Experts of a small language model: vocabulary 4002.
Below are experts of layer 5 (counted from 0) of a mixture-of-experts language model. Rows are named router (the router's row for the expert), down (a neuron's output weights, with its number) and show model dimensions 256-383. Each number is 50 + 12 x the weight over its row's rms, rounded and kept within 0 to 99.
Before each expert's rows: a language model's description of what the expert responds to. This comes from a sample of Wikipedia text that the model never trained on.

# expert 15
What it handles: Digits, decimal points, commas and separators in statistics, tables, years and measurements, e.g. 70.7%, 4,602, votes.
router:64 20 52 43 54 56 54 00 47 55 41 44 45 56 67 58 46 53 38 56 50 58 61 47 38 26 54 46 54 45 67 47 44 44 53 50 44 37 41 49 52 49 37 34 43 44 71 30 61 48 43 64 25 43 39 63 34 59 44 33 58 34 73 38 44 64 52 70 69 45 35 64 53 77 43 38 54 45 55 63 39 43 70 43 57 31 37 44 60 55 52 51 57 57 42 47 62 43 56 33 33 35 82 56 52 71 55 66 62 24 31 49 57 45 50 54 46 49 40 48 34 44 61 38 39 44 54 62
down0:40 53 57 46 39 44 75 28 39 50 48 58 64 63 53 40 54 42 50 60 57 46 46 36 50 50 40 55 56 56 50 69 61 68 51 51 64 99 51 48 47 56 53 94 53 52 47 49 69 55 37 34 41 30 47 44 57 35 52 35 46 52 63 34 53 42 55 50 54 53 62 79 51 61 77 46 31 38 46 49 45 38 59 43 56 42 32 53 66 37 48 56 62 43 57 69 52 52 46 81 40 52 67 62 55 46 44 47 35 54 33 42 55 38 27 51 56 64 75 66 61 42 23 56 60 49 69 50
down1:51 61 53 55 48 32 55 51 84 43 55 48 56 41 49 55 59 61 38 51 54 66 33 56 82 47 50 58 45 78 59 52 56 40 63 46 59 67 49 52 40 57 48 44 47 23 26 57 27 51 56 69 30 50 61 53 41 49 36 57 51 39 60 60 38 46 53 41 53 37 44 52 50 43 61 50 45 55 41 53 50 47 57 51 43 47 62 42 49 48 32 50 32 43 36 32 72 49 46 39 49 53 36 44 39 76 51 38 45 62 59 36 49 48 59 46 45 59 27 49 46 66 51 66 47 50 31 46
down2:53 40 50 56 34 40 48 69 41 45 27 41 63 76 47 50 57 62 43 63 43 45 48 75 51 81 65 51 50 50 50 56 44 42 42 49 84 57 63 51 48 52 56 44 24 38 33 55 46 59 44 66 74 24 49 58 49 39 43 30 48 75 52 61 51 42 60 48 57 46 58 41 33 48 33 58 32 47 29 76 50 39 52 40 43 48 47 29 34 32 46 52 46 34 52 48 55 49 53 53 38 47 40 56 23 71 59 50 46 57 44 53 59 33 44 51 38 56 18 59 41 44 36 71 56 57 55 39
down3:48 53 67 48 37 53 52 36 55 31 34 40 43 40 43 43 62 75 43 43 52 46 54 65 44 52 45 50 55 56 47 48 75 60 52 49 54 57 54 43 58 39 57 51 74 73 10 61 54 33 48 49 48 62 64 50 57 67 81 33 57 47 47 49 43 53 53 49 56 50 40 46 66 40 21 64 53 46 48 47 43 50 64 40 61 57 48 42 51 77 34 37 49 42 42 56 53 58 42 47 49 48 48 54 49 64 21 53 35 53 84 74 19 65 51 65 52 43 36 68 45 41 22 52 52 59 43 48
down4:36 49 52 43 67 52 57 48 59 72 45 46 48 47 28 48 50 45 57 33 59 41 73 63 43 41 58 53 67 56 45 43 75 44 89 44 51 70 49 50 50 50 31 62 52 60 38 60 62 39 60 59 44 77 49 63 50 37 50 65 52 43 43 51 46 51 50 31 71 49 54 33 51 63 64 38 34 26 51 30 57 80 53 61 56 37 55 50 71 48 46 44 55 45 54 59 43 52 41 66 41 53 40 51 57 44 28 56 28 45 54 69 59 59 62 51 38 45 57 58 27 46 50 19 42 37 62 51
down5:50 45 38 53 77 60 70 59 70 69 48 33 59 59 52 48 60 59 57 44 49 53 50 56 61 53 44 42 55 58 51 42 41 30 53 55 51 35 59 53 42 46 66 68 48 60 34 58 52 44 50 44 36 78 47 43 49 32 52 51 76 53 50 37 28 50 35 83 57 50 39 71 57 54 53 43 55 60 60 46 58 52 39 40 42 34 50 39 43 37 39 37 41 61 45 47 27 40 55 48 81 41 69 46 66 68 60 58 51 44 49 62 47 46 61 47 53 54 47 30 55 36 68 54 59 48 60 52
down6:50 34 47 57 53 60 44 58 60 49 53 51 59 52 43 55 54 47 58 99 64 56 54 56 35 49 34 53 60 50 58 37 55 50 67 51 45 50 66 68 50 52 46 36 43 49 42 42 43 56 43 56 53 47 49 55 38 55 42 40 49 68 47 52 57 45 51 50 27 54 50 49 26 55 47 55 54 47 71 50 51 29 60 56 51 50 50 51 46 29 50 47 57 41 23 51 51 55 65 49 34 60 67 42 42 49 38 46 60 53 80 34 51 37 69 48 32 45 41 46 58 55 68 51 44 49 72 57
down7:65 55 70 42 48 50 43 58 73 49 42 59 53 55 27 49 44 52 61 47 35 70 38 57 52 60 37 48 36 80 34 52 70 59 54 24 60 48 60 52 48 64 41 54 52 38 50 54 43 54 70 52 44 50 48 35 62 25 49 44 58 61 65 50 40 48 58 42 48 60 27 36 42 48 43 61 41 49 15 41 49 80 53 60 67 51 45 56 32 49 31 45 68 70 32 55 62 59 55 54 61 59 91 49 60 64 67 56 34 49 43 51 58 55 40 55 38 47 52 59 59 41 50 88 59 57 51 50
down8:45 45 46 42 36 52 45 37 72 52 39 45 44 31 61 30 66 50 48 43 56 60 46 46 56 28 48 68 33 51 78 73 38 54 60 52 31 34 58 35 19 48 60 54 78 40 50 47 46 20 42 69 60 61 67 65 46 55 30 42 50 41 68 59 57 34 67 60 63 52 61 49 28 50 32 48 50 55 69 52 37 65 61 66 43 58 45 73 43 53 47 46 48 55 46 55 44 48 22 49 38 56 52 53 57 54 26 53 49 68 62 61 52 37 49 55 54 40 80 60 65 27 48 43 37 48 64 25
down9:51 49 53 64 64 48 35 54 41 38 51 43 48 32 43 48 53 42 67 60 48 45 31 42 75 60 47 50 36 56 33 54 45 46 47 56 56 51 52 61 34 67 50 36 55 49 34 84 45 50 51 41 61 33 51 59 49 53 48 61 54 44 65 38 78 49 40 51 37 33 46 49 58 49 41 44 79 62 50 23 83 70 58 45 48 54 16 55 35 47 79 35 65 45 66 53 33 60 35 63 46 35 52 44 51 53 56 52 48 67 58 53 53 51 43 44 55 61 52 56 66 44 43 56 64 75 73 18
down10:37 34 41 57 82 43 45 53 42 49 52 51 67 57 38 35 54 37 27 50 37 36 54 66 67 43 43 53 44 46 39 60 67 47 49 78 45 74 53 55 63 63 48 48 48 48 51 60 33 61 49 87 60 53 56 13 43 46 70 85 40 48 56 58 45 68 30 29 28 37 71 67 32 48 51 49 45 42 53 32 53 32 48 43 17 55 31 27 34 46 57 41 59 44 41 64 53 39 63 52 41 52 39 27 51 69 50 30 49 53 48 35 54 51 57 49 49 37 52 48 50 51 44 64 74 49 37 53
down11:50 45 46 50 52 49 50 56 32 45 49 54 47 55 51 44 54 42 51 41 64 61 59 53 70 49 55 50 72 47 38 53 49 62 35 56 55 55 33 56 54 41 74 48 48 56 49 51 57 56 53 51 58 42 50 48 37 61 16 50 79 47 44 44 60 65 51 35 24 60 77 62 50 24 45 49 33 53 54 43 56 49 74 54 47 56 46 42 58 60 56 50 54 68 52 46 73 84 54 60 36 20 54 60 49 51 54 49 53 48 51 46 43 52 74 50 60 66 46 56 55 71 35 41 44 24 48 60
down12:40 51 62 43 70 50 36 46 35 46 50 44 71 52 55 35 33 49 32 34 34 61 52 55 46 57 51 50 62 43 51 61 60 43 45 60 53 61 43 51 46 17 48 54 57 38 50 49 48 55 42 48 57 64 18 27 49 71 44 69 43 26 53 42 32 58 57 38 72 50 51 54 47 46 59 34 45 42 54 62 52 54 49 30 53 50 38 46 46 49 54 73 35 54 61 73 49 54 39 53 48 84 57 50 61 49 60 47 57 37 57 56 50 43 34 41 55 31 57 55 57 43 57 48 38 58 37 51
down13:50 63 71 46 66 63 35 67 40 53 67 50 43 62 45 73 59 72 54 50 51 52 37 62 59 45 55 46 51 56 65 35 91 57 33 49 51 45 51 62 32 52 50 49 48 33 55 65 34 53 48 33 42 46 40 56 50 53 49 45 47 57 50 47 54 39 39 41 29 47 56 36 32 70 65 39 50 43 45 71 46 27 52 16 47 69 48 41 50 46 56 38 50 50 48 59 56 50 48 60 50 38 50 69 38 45 50 47 46 54 49 52 44 41 55 51 48 40 51 45 66 41 43 59 52 45 27 62
down14:13 63 51 53 58 56 49 50 29 56 47 48 54 50 60 52 50 66 50 75 47 50 38 47 45 42 43 70 40 44 49 54 71 54 23 37 60 47 18 40 56 42 56 40 55 47 31 48 34 51 59 45 65 56 50 57 33 56 22 53 63 46 26 85 50 50 62 35 54 49 55 62 56 49 52 48 35 38 53 54 46 51 42 49 58 69 47 59 49 32 52 56 36 51 52 52 51 44 63 52 70 49 43 66 38 51 36 44 51 53 39 43 33 57 59 45 52 81 37 66 54 36 53 34 36 47 46 12
down15:36 43 34 55 79 50 64 55 48 41 49 52 38 42 49 53 51 60 28 68 73 46 47 51 56 71 44 50 37 39 65 49 50 62 55 42 54 61 44 59 51 54 48 54 33 58 55 50 66 58 52 47 33 55 58 42 37 49 53 53 52 49 54 47 36 52 34 48 45 52 35 51 62 40 31 45 68 72 33 51 50 69 56 47 46 58 52 65 39 45 51 40 55 82 63 41 69 54 43 87 49 63 49 46 48 53 51 60 54 48 44 49 59 73 34 50 50 64 50 44 37 55 51 66 43 44 57 78
down16:67 29 51 35 53 48 48 51 51 43 50 45 86 44 46 51 33 44 43 51 46 36 61 77 68 45 42 57 48 27 54 49 47 21 49 49 40 36 55 51 62 34 55 70 56 48 55 53 47 48 45 72 36 49 27 35 44 45 49 48 36 58 45 49 49 45 52 49 48 58 57 54 49 70 68 86 54 50 50 48 43 50 65 61 57 47 40 41 59 50 51 18 60 48 43 58 50 44 62 65 50 52 78 35 58 22 42 48 46 49 51 48 48 49 43 81 56 75 50 85 58 51 49 29 46 44 47 39
down17:40 47 45 55 50 51 60 31 33 52 34 53 43 67 54 50 51 61 54 37 68 57 57 59 49 47 61 43 49 63 36 56 75 53 47 49 53 48 51 39 66 56 32 60 59 52 23 54 36 48 44 56 64 70 59 65 50 39 50 47 79 29 65 54 52 48 75 77 65 62 37 48 56 48 50 46 31 51 08 64 40 62 46 62 57 31 57 45 71 37 36 51 44 59 38 29 55 62 45 41 63 31 68 65 68 50 67 46 53 63 59 53 50 38 27 34 54 57 57 59 49 47 40 47 54 51 59 52
down18:71 18 46 55 25 53 42 57 45 50 58 60 50 65 51 47 29 71 46 54 39 66 49 49 45 54 45 45 52 37 46 49 51 58 59 72 56 49 48 31 25 50 25 38 43 48 52 46 68 52 43 50 50 18 64 51 29 50 52 47 54 65 49 59 75 82 54 54 35 38 49 54 48 44 46 33 58 51 47 55 50 53 82 38 46 76 52 50 49 50 49 42 65 50 49 52 37 51 43 44 44 50 74 48 93 42 47 61 55 51 56 41 50 69 44 56 64 56 35 52 61 43 42 43 49 55 49 53
down19:63 55 58 76 50 50 54 30 53 50 48 58 63 42 26 62 54 40 52 64 40 32 60 48 50 68 46 59 40 55 34 45 59 52 38 44 74 65 57 29 61 60 34 67 55 64 41 46 59 43 47 55 63 74 51 22 50 39 50 45 57 51 34 62 64 48 48 48 31 53 50 71 54 45 42 42 55 54 57 33 45 47 35 51 54 50 77 54 54 61 72 48 56 61 52 43 29 48 56 44 49 38 49 42 55 45 41 39 38 38 68 40 31 60 39 60 47 47 58 68 43 48 65 49 49 48 44 62
down20:31 35 48 54 66 53 31 63 59 57 51 40 65 67 61 81 46 62 72 65 57 48 61 68 63 45 54 41 19 53 22 31 43 33 51 45 58 81 44 50 58 36 20 48 48 34 38 46 69 60 36 45 51 51 50 48 60 53 30 30 65 51 64 53 57 51 30 50 63 48 33 37 50 75 57 53 54 63 09 48 42 32 50 48 33 19 48 44 13 26 37 52 48 58 42 41 48 40 49 42 64 61 67 64 30 48 51 41 56 46 44 55 56 69 48 48 44 49 31 28 58 31 48 50 40 59 57 53
down21:59 61 56 65 64 62 43 56 36 49 64 56 53 52 38 41 48 35 65 43 40 45 51 37 49 50 55 63 49 51 43 43 52 51 46 37 46 51 19 58 52 48 50 58 49 38 50 45 46 68 50 50 43 81 65 43 61 46 67 79 48 33 19 62 44 50 40 53 54 67 51 19 50 57 67 65 50 49 25 36 51 71 50 51 51 45 89 75 39 64 50 66 47 58 67 61 75 70 51 48 63 57 54 51 47 38 68 48 55 48 47 58 55 40 65 44 54 71 53 46 57 51 55 54 28 58 43 70
down22:58 62 41 54 75 52 49 52 34 35 68 29 50 47 41 53 43 64 39 35 44 44 61 51 42 58 59 50 46 46 34 50 43 52 30 58 32 43 32 59 65 61 47 51 32 35 50 69 51 39 38 24 49 75 55 27 52 66 47 64 66 31 15 38 49 48 35 46 41 58 51 53 76 64 73 64 49 45 29 44 51 46 35 64 67 63 74 38 62 35 69 30 69 42 65 66 35 34 54 61 57 46 59 41 48 53 41 39 38 46 34 49 32 79 46 49 27 52 45 53 45 66 65 48 34 66 40 41
down23:69 27 71 52 30 28 21 44 39 33 52 42 46 55 51 48 09 35 81 53 33 57 20 60 49 43 44 51 48 49 51 51 50 42 54 34 43 45 44 86 60 58 39 56 35 48 57 42 29 50 53 65 45 58 61 36 51 60 58 46 35 55 43 54 56 32 40 46 50 16 75 26 55 74 49 53 45 37 47 44 47 49 56 53 66 51 33 67 46 53 35 06 61 52 75 53 43 78 41 50 52 52 72 50 50 48 47 45 69 45 42 49 60 68 62 48 51 44 57 48 30 42 60 48 32 49 53 50
down24:41 33 47 48 55 40 72 43 37 66 44 71 38 47 62 44 39 60 49 39 49 30 44 54 48 37 43 50 55 18 58 80 36 65 52 50 50 57 69 26 52 37 49 44 53 55 50 30 62 43 48 52 44 48 67 50 37 67 46 62 30 49 53 64 35 52 56 60 47 49 45 52 53 40 30 43 60 51 79 56 40 42 67 51 44 41 42 51 51 47 56 53 71 45 63 53 41 54 53 47 44 26 21 50 61 33 54 64 54 47 57 41 54 68 48 51 54 50 51 36 50 52 44 66 38 49 67 27
down25:30 51 50 53 48 42 54 46 51 50 52 43 33 66 49 51 52 59 51 55 58 59 44 51 41 58 51 40 31 68 47 34 49 49 68 62 52 56 55 38 46 73 54 64 50 47 51 65 54 62 55 47 40 66 31 52 46 54 31 59 37 42 41 27 55 52 62 47 56 41 49 41 46 59 49 51 51 44 46 45 34 46 49 50 55 57 34 30 24 43 22 45 30 42 20 81 29 66 52 59 44 51 51 41 46 43 39 45 50 53 41 56 40 34 53 41 37 53 45 50 59 42 49 53 25 26 31 68